Below are experts of layer 7 (counted from 0) of a mixture-of-experts language model. Rows are named router (the router's row for the expert) and show model dimensions 336-383. Each number is 500 + 50 x the weight over its row's rms, rounded and kept within 0 to 999. Numbers have three digits each.
After each expert's rows: a language model's description of what the expert responds to. This comes from a sample of Wikipedia text that the model never trained on.

# expert 5
router:444441570611598580459459581518557459455528420547485562502554447534551470576562451494544550501436550416438554454443474456486474448555429545427535
Description: Table cells, pronoun subjects. Spaced tokens in wiki tables (numbers, percent signs, pipes), sentence-initial He/She, football positions FW/MF/GK, and the prefix ab- (abroad, above).

# expert 27
router:443438560592523498441450504501573428491471487569507528436493481522521492569565432532578556507523493463445616474466422541441532474553410569451515
Description: Year prefixes and com. Year digit prefixes like 201, 199, 193 before the final digit in dates and tables; also the word start com (comment, compromise, commune).

# expert 23
router:468603497557558535478499507511541400564500494473514435469548609537564521530531478543452605465528425451537488449563559480496497533554462467436472
Description: Articles and prepositions. Function words before a noun phrase, chiefly the, in, to, of, across, against; also pipes before country names in tables.

# expert 17
router:465439547508476514509502536528580490544414429552439544455549452490536424569516515482490582485423450461445557443481483558377550460510454549521525
Description: Table markup, sc- onset. Line breaks, pipes, table separator rows and section markers in lists and tables, plus the word-start piece sc (scene, scandal, scapegoat).

# expert 11
router:447440567564501556417503485516582471471471473537465512506549551528511481546564436573521546525521492470429544469427501532449468455561447525528545
Description: Word-initial fragments and delimiters. Word pieces like ch/Ch opening a word (chimneys, chess), plus line breaks, pipes and closing parentheses in lists and tables.

# expert 36
router:408571513482544479547393543470467484480458501515489466484532546536507473446460547433421462579602525561544577508541601442601606476531573526480543
Description: Descriptive possession words. Articles, its, has and contains in physical descriptions of buildings, organisms or places, such as its inner side, has four lights.

# expert 35
router:539469520555608523457465533561554430451444454564483531431603589514527456487579443507557542497443500491467557457425497462467568492544481513500550
Description: Infobox field labels. Labels and separators in infobox-style lists: taxonomy fields (Genus, Phylum, Infraorder), Born, Coordinates, Region, and coordinate slashes.

# expert 32
router:489573494579511479478480530578606574533441510610492524579458549371571501433537523452514578578563495482488486503540515483501503517537413465547485
Description: List dashes and titles. Dash bullets starting lines in infobox-style lists, heading marks, and office or award words such as appointed, Deputy, Chief, Best.

# expert 24
router:527495529547494425430427553388545465477594525520500585521533420569457534557462385498493547470456548568400536484446491507390484535508451546477544
Description: Media and profession modifiers. Prefix inter and adjectives describing careers or media in biographies, such as interior, internet, interview, television, music, professional.

# expert 16
router:437436455450588502455532553390529514436540502499503553457546547587529493503508477452565517523428481541434569468413421587450457495542551613547472
Description: Latin-style word interiors. Middle fragments of long foreign, Latin or scientific words and names, such as Lat-in-arum, christi-an-orum, Frank-for-t, psych, neur.

# expert 21
router:436444475548537598435432587544508429519510462525479553465517504469559430562559461475574542460454492481457517402476453618479465511508492579501521
Description: Un- prefix, New. The prefix un- (unsuccessfully, unity, unwittingly), place-name openers like New York, Cape, Little, Big, and common verbs after subjects.

# expert 38
router:433451556585578527471445510491588482469555549544509590478547576559532417525545446516515574433548497509451520462453531503435441469579432574519567
Description: Word-initial stems, taxonomy. Opening stems of words such as par in parties and parallel, and contr, inv and expl, plus taxonomy infobox labels such as Phylum, Binomial and Synonyms.

# expert 15
router:444449562541518532455465557548562457493571477551451527431590452558466451562552418501545538515476551417458529473441518578430460457539490579482567
Description: Verbs and clause connectors. Mid-sentence verbs, participles and connectors before to or in, such as wanted, removed, except, where; also the percent sign in census race figures.

# expert 6
router:457436527533539507448490553505567419478539385574453545483542517488536515557583449548569556476486555497462545462412516542465445405503415572499560
Description: Year ranges and lists. Separators between years and line breaks in list items, such as dashes in 1979–91, commas in year lists, and "to" in from 1978 to 1981.

# expert 22
router:376446565520499466450434435604498491436488587525444560509491430574528394611516424472553516443559555496418567467445452465520591556553455513508565
Description: Word-initial letters. Opening letter or consonant cluster of a word split into pieces, such as S in Sleeps, h in hole, and tr, bl, fl, cl.

# expert 20
router:473467484538487463405499484526502447480447434484505608449552492545524454565559521517579515504506421508495538415443405544491572447549473543509545
Description: Release-date prepositions. The word on before dates in release, launch or match reports, plus On, released, announced, and table separators.

# expert 13
router:425440592545460521460440586538522430448597502474470473480537527511599484494545500509520547420478532501443521470483482493462482493619451541541632
Description: Word-opening syllables. First fragments of common words, often after an article: tri- (tributes, tribes), bi-, pro-, ro-, Electr-, Plat-, si-phonal.

# expert 2
router:472479582454490470462525492449498490510549505509404503451503474426523461569510480519526552497548552432544567479444529497547548514478386558481536
Description: Numeric table separators. Punctuation and separators inside number-heavy tables, mostly cell bars and decimal points in vote counts and percentages, such as 3.03% and 44.21%.

# expert 0
router:570576538532463521578445560487475532536542497486449536411409500577437496532506557465452523485492607534465443530470494473473499504467423458552470
Description: Modals and clause subjects. Modal verbs, subject pronouns and relativizers right before a verb, such as would, could, will, they, that, to.

# expert 10
router:474473510570553502455464505511525540459510532570499492477509513587528401522527518493464518493568517471475512550471387547482434509579456534530503
Description: Function words, prose. Prepositions, conjunctions and common verbs in running prose, such as of, that, such, took, plus the word-initial prefix im- in impossible.

# expert 30
router:484465535529531508445450557474572450451510451526421579458564555516490442498509451600568564526461466488463561435437517472454431410467545529461569
Description: Names and country codes. Pieces of personal names and three-letter country codes in sports draws and rosters, such as CZE, RUS and ITA, plus Santa, Saint and Alexander.

# expert 26
router:465448542528511474471418519509529462500549410500467530383577511515549508543529473541544533502561533431452520441448565457433391486533487528521504
Description: Letter f pieces. Pieces containing f at word start or inside, such as f in fossils, food and faith, and def, ref and if; also table line breaks.

# expert 37
router:533452537555499506443496512534472455466460460519477533474557479491472434515502462484560547518537567463456494536510577489590515465548462511393510
Description: Single capital initials. A lone capital letter that begins a proper name or acronym in lists and tables: C(yrille), K(ōmyō-ji), B(NPP), R(NK).

# expert 34
router:441445547540532545438407549535549453437587467562448537407568520498482459522544450529549557501513551521446531451413456543430513438566469523504537
Description: Citations, years, formatting. Year starts such as 201 in citations, sentence-final periods, table bar ends and LaTeX math pieces, plus some prose words such as "to" and "or".

# expert 25
router:471463495584514537441466482568571438456434440516481566512579510567477475516506535485548561512521541458385526515478557451440460470556428580479577
Description: Spanish, Portuguese names. Pieces of Spanish, Portuguese and Latin American names and places (Juan, José, Martínez), country codes ARG/BRA, and commas after birthplaces.

# expert 3
router:424446600464536543424454519497492495468387497581463509449549475526530410581542423455504560459425576522483589442490469567480503537547480554486542
Description: Noun stems before suffixes. Common nouns at a word or compound start, often completed by a suffix: head(quarters), ship(ping), film, album, station, School, Road.

# expert 12
router:478447549530586530447463584509577445487595414552430530525512518538560447524573474570570580510471545441471543492450539601445517450486587541491576
Description: Word stems and table numbers. Verb stems cut before endings (fe-els, mod, increas, conclud) and numbers, units, percent signs and pipes in data tables.

# expert 39
router:481454546427426542464490477452554417575447449486401578450567538578492457534567450480519529436534525473490504457412438497453483412460395526501529
Description: Letter p and table pipes. Word-initial p/P pieces (psalm, pipelines, Pliocene) and pipes and digits ending table cells, also words like classification, details.

# expert 31
router:432548501496386533448613492468562543529455408480482509512450489421460519376509613524567533447378548538484427498425475489410391455513479555420510
Description: Name endings and place nouns. Final pieces of proper names and given names (Rid-ge, Jer-ry, Rutg-ers) and place words like Hospital, Valley, Avenue, Street.

# expert 14
router:504455571571547507464483599478576480423536491576445542496509475496558426510568470507535528415491546459452514497460480562461490450552518556459559
Description: Election table cells. Party and heading cells in election result tables, such as Labour, Conservative, Votes and Turnout, plus "for" in "ran for re-election" and cell bars.

# expert 28
router:491443521562538589446420457537566414432484539539499587455550484486586477535583475523564574509434543413405537471473448438448502487468413487450583
Description: Non-English name fragments. Letter pieces within Slavic, Turkish, Japanese, Indian and other foreign names, such as Yosh-iy-uki, Gdań-s-k, č, ł.

# expert 19
router:443428587524432527424453511451467497481530515490512513451497455480483522559531538444493538585418470502552555446567534555517538429518459471440599
Description: Non-Latin and accented characters. Byte pieces of Thai, Chinese, Cyrillic and accented letters, plus single letters and digits inside foreign names, formulas and chemical strings.

# expert 4
router:467517566461571428547520530516568490491396571490398542547562552494552532558425367570454481542363547559525501461389482495527485481481501434506411
Description: Academic adjectives and prefixes. Abstract adjectives and noun modifiers in scientific or social-science prose, plus the prefix sub, such as social, health, natural, sub-strates.

# expert 29
router:470451497519596509441467514491584544465524514598542494435493488489573515531533389508559556604552474515449486457423540541431506420563445568433517
Description: Con-/dis- prefixes, dates. Word-initial Latin prefixes (con-stitute, dis-, tran-), month starts like Mar, Jun, and years or prepositions in date phrases.

# expert 33
router:584443530546530513497483565509580453534508470601478517517398502505521482557476436522419570513411470469424495514580408518576526507452518483530477
Description: Name-initial syllables. Opening syllables of personal names and surnames, often Arabic or South Asian: Al(ito), Rah(il), Wal(ker), Ash, Mah, Har.

# expert 7
router:510593562559441489483501463563438489496602540468518472445508471541468438589524542439580522509504581398482501477537509553397533448441511562478530
Description: Sentence and section breaks. Sentence-ending periods, paragraph breaks, heading markers and table pipes, plus title words in song lists such as My, You, Love.

# expert 8
router:523506517494540506399447459522462451569476511527449470483597529452558493534489481496593509463480538504576510487493501485472342464529492424435574
Description: Sports counts and rounds. Numbers, ordinals and final/Cup/Championship words in sports results and careers, such as five rounds, 34 appearances, fourth, final.

# expert 18
router:405452487485539520493509477540481466510516446560424508516521499490529489543549487491519531486452573489531510497436532495387507538527590550410459
Description: Mid-word consonant stems. Word-internal fragments ending in c or similar before endings like -tion, such as duc in abduction, func, struc, spec and fac.

# expert 1
router:400471400469455590449447506451446557426601474466443459475551495553424505558487490523411491463581410457476556458463523480601436416462566565577508
Description: Word-final suffixes. Final pieces that complete a word, often before punctuation: inflections like -s, -ed, -ly, -ing, and last digits of years (194-2).

# expert 9
router:507562478423518620527527477464428447452561490513511535524521518511511444580471506479564426531493453447480580429513403509533545503584549645522526
Description: Function words, historical modifiers. Articles, prepositions, commas and opening parentheses or quotes, plus period adjectives in history and language text: ancient, century, Latin, traditional.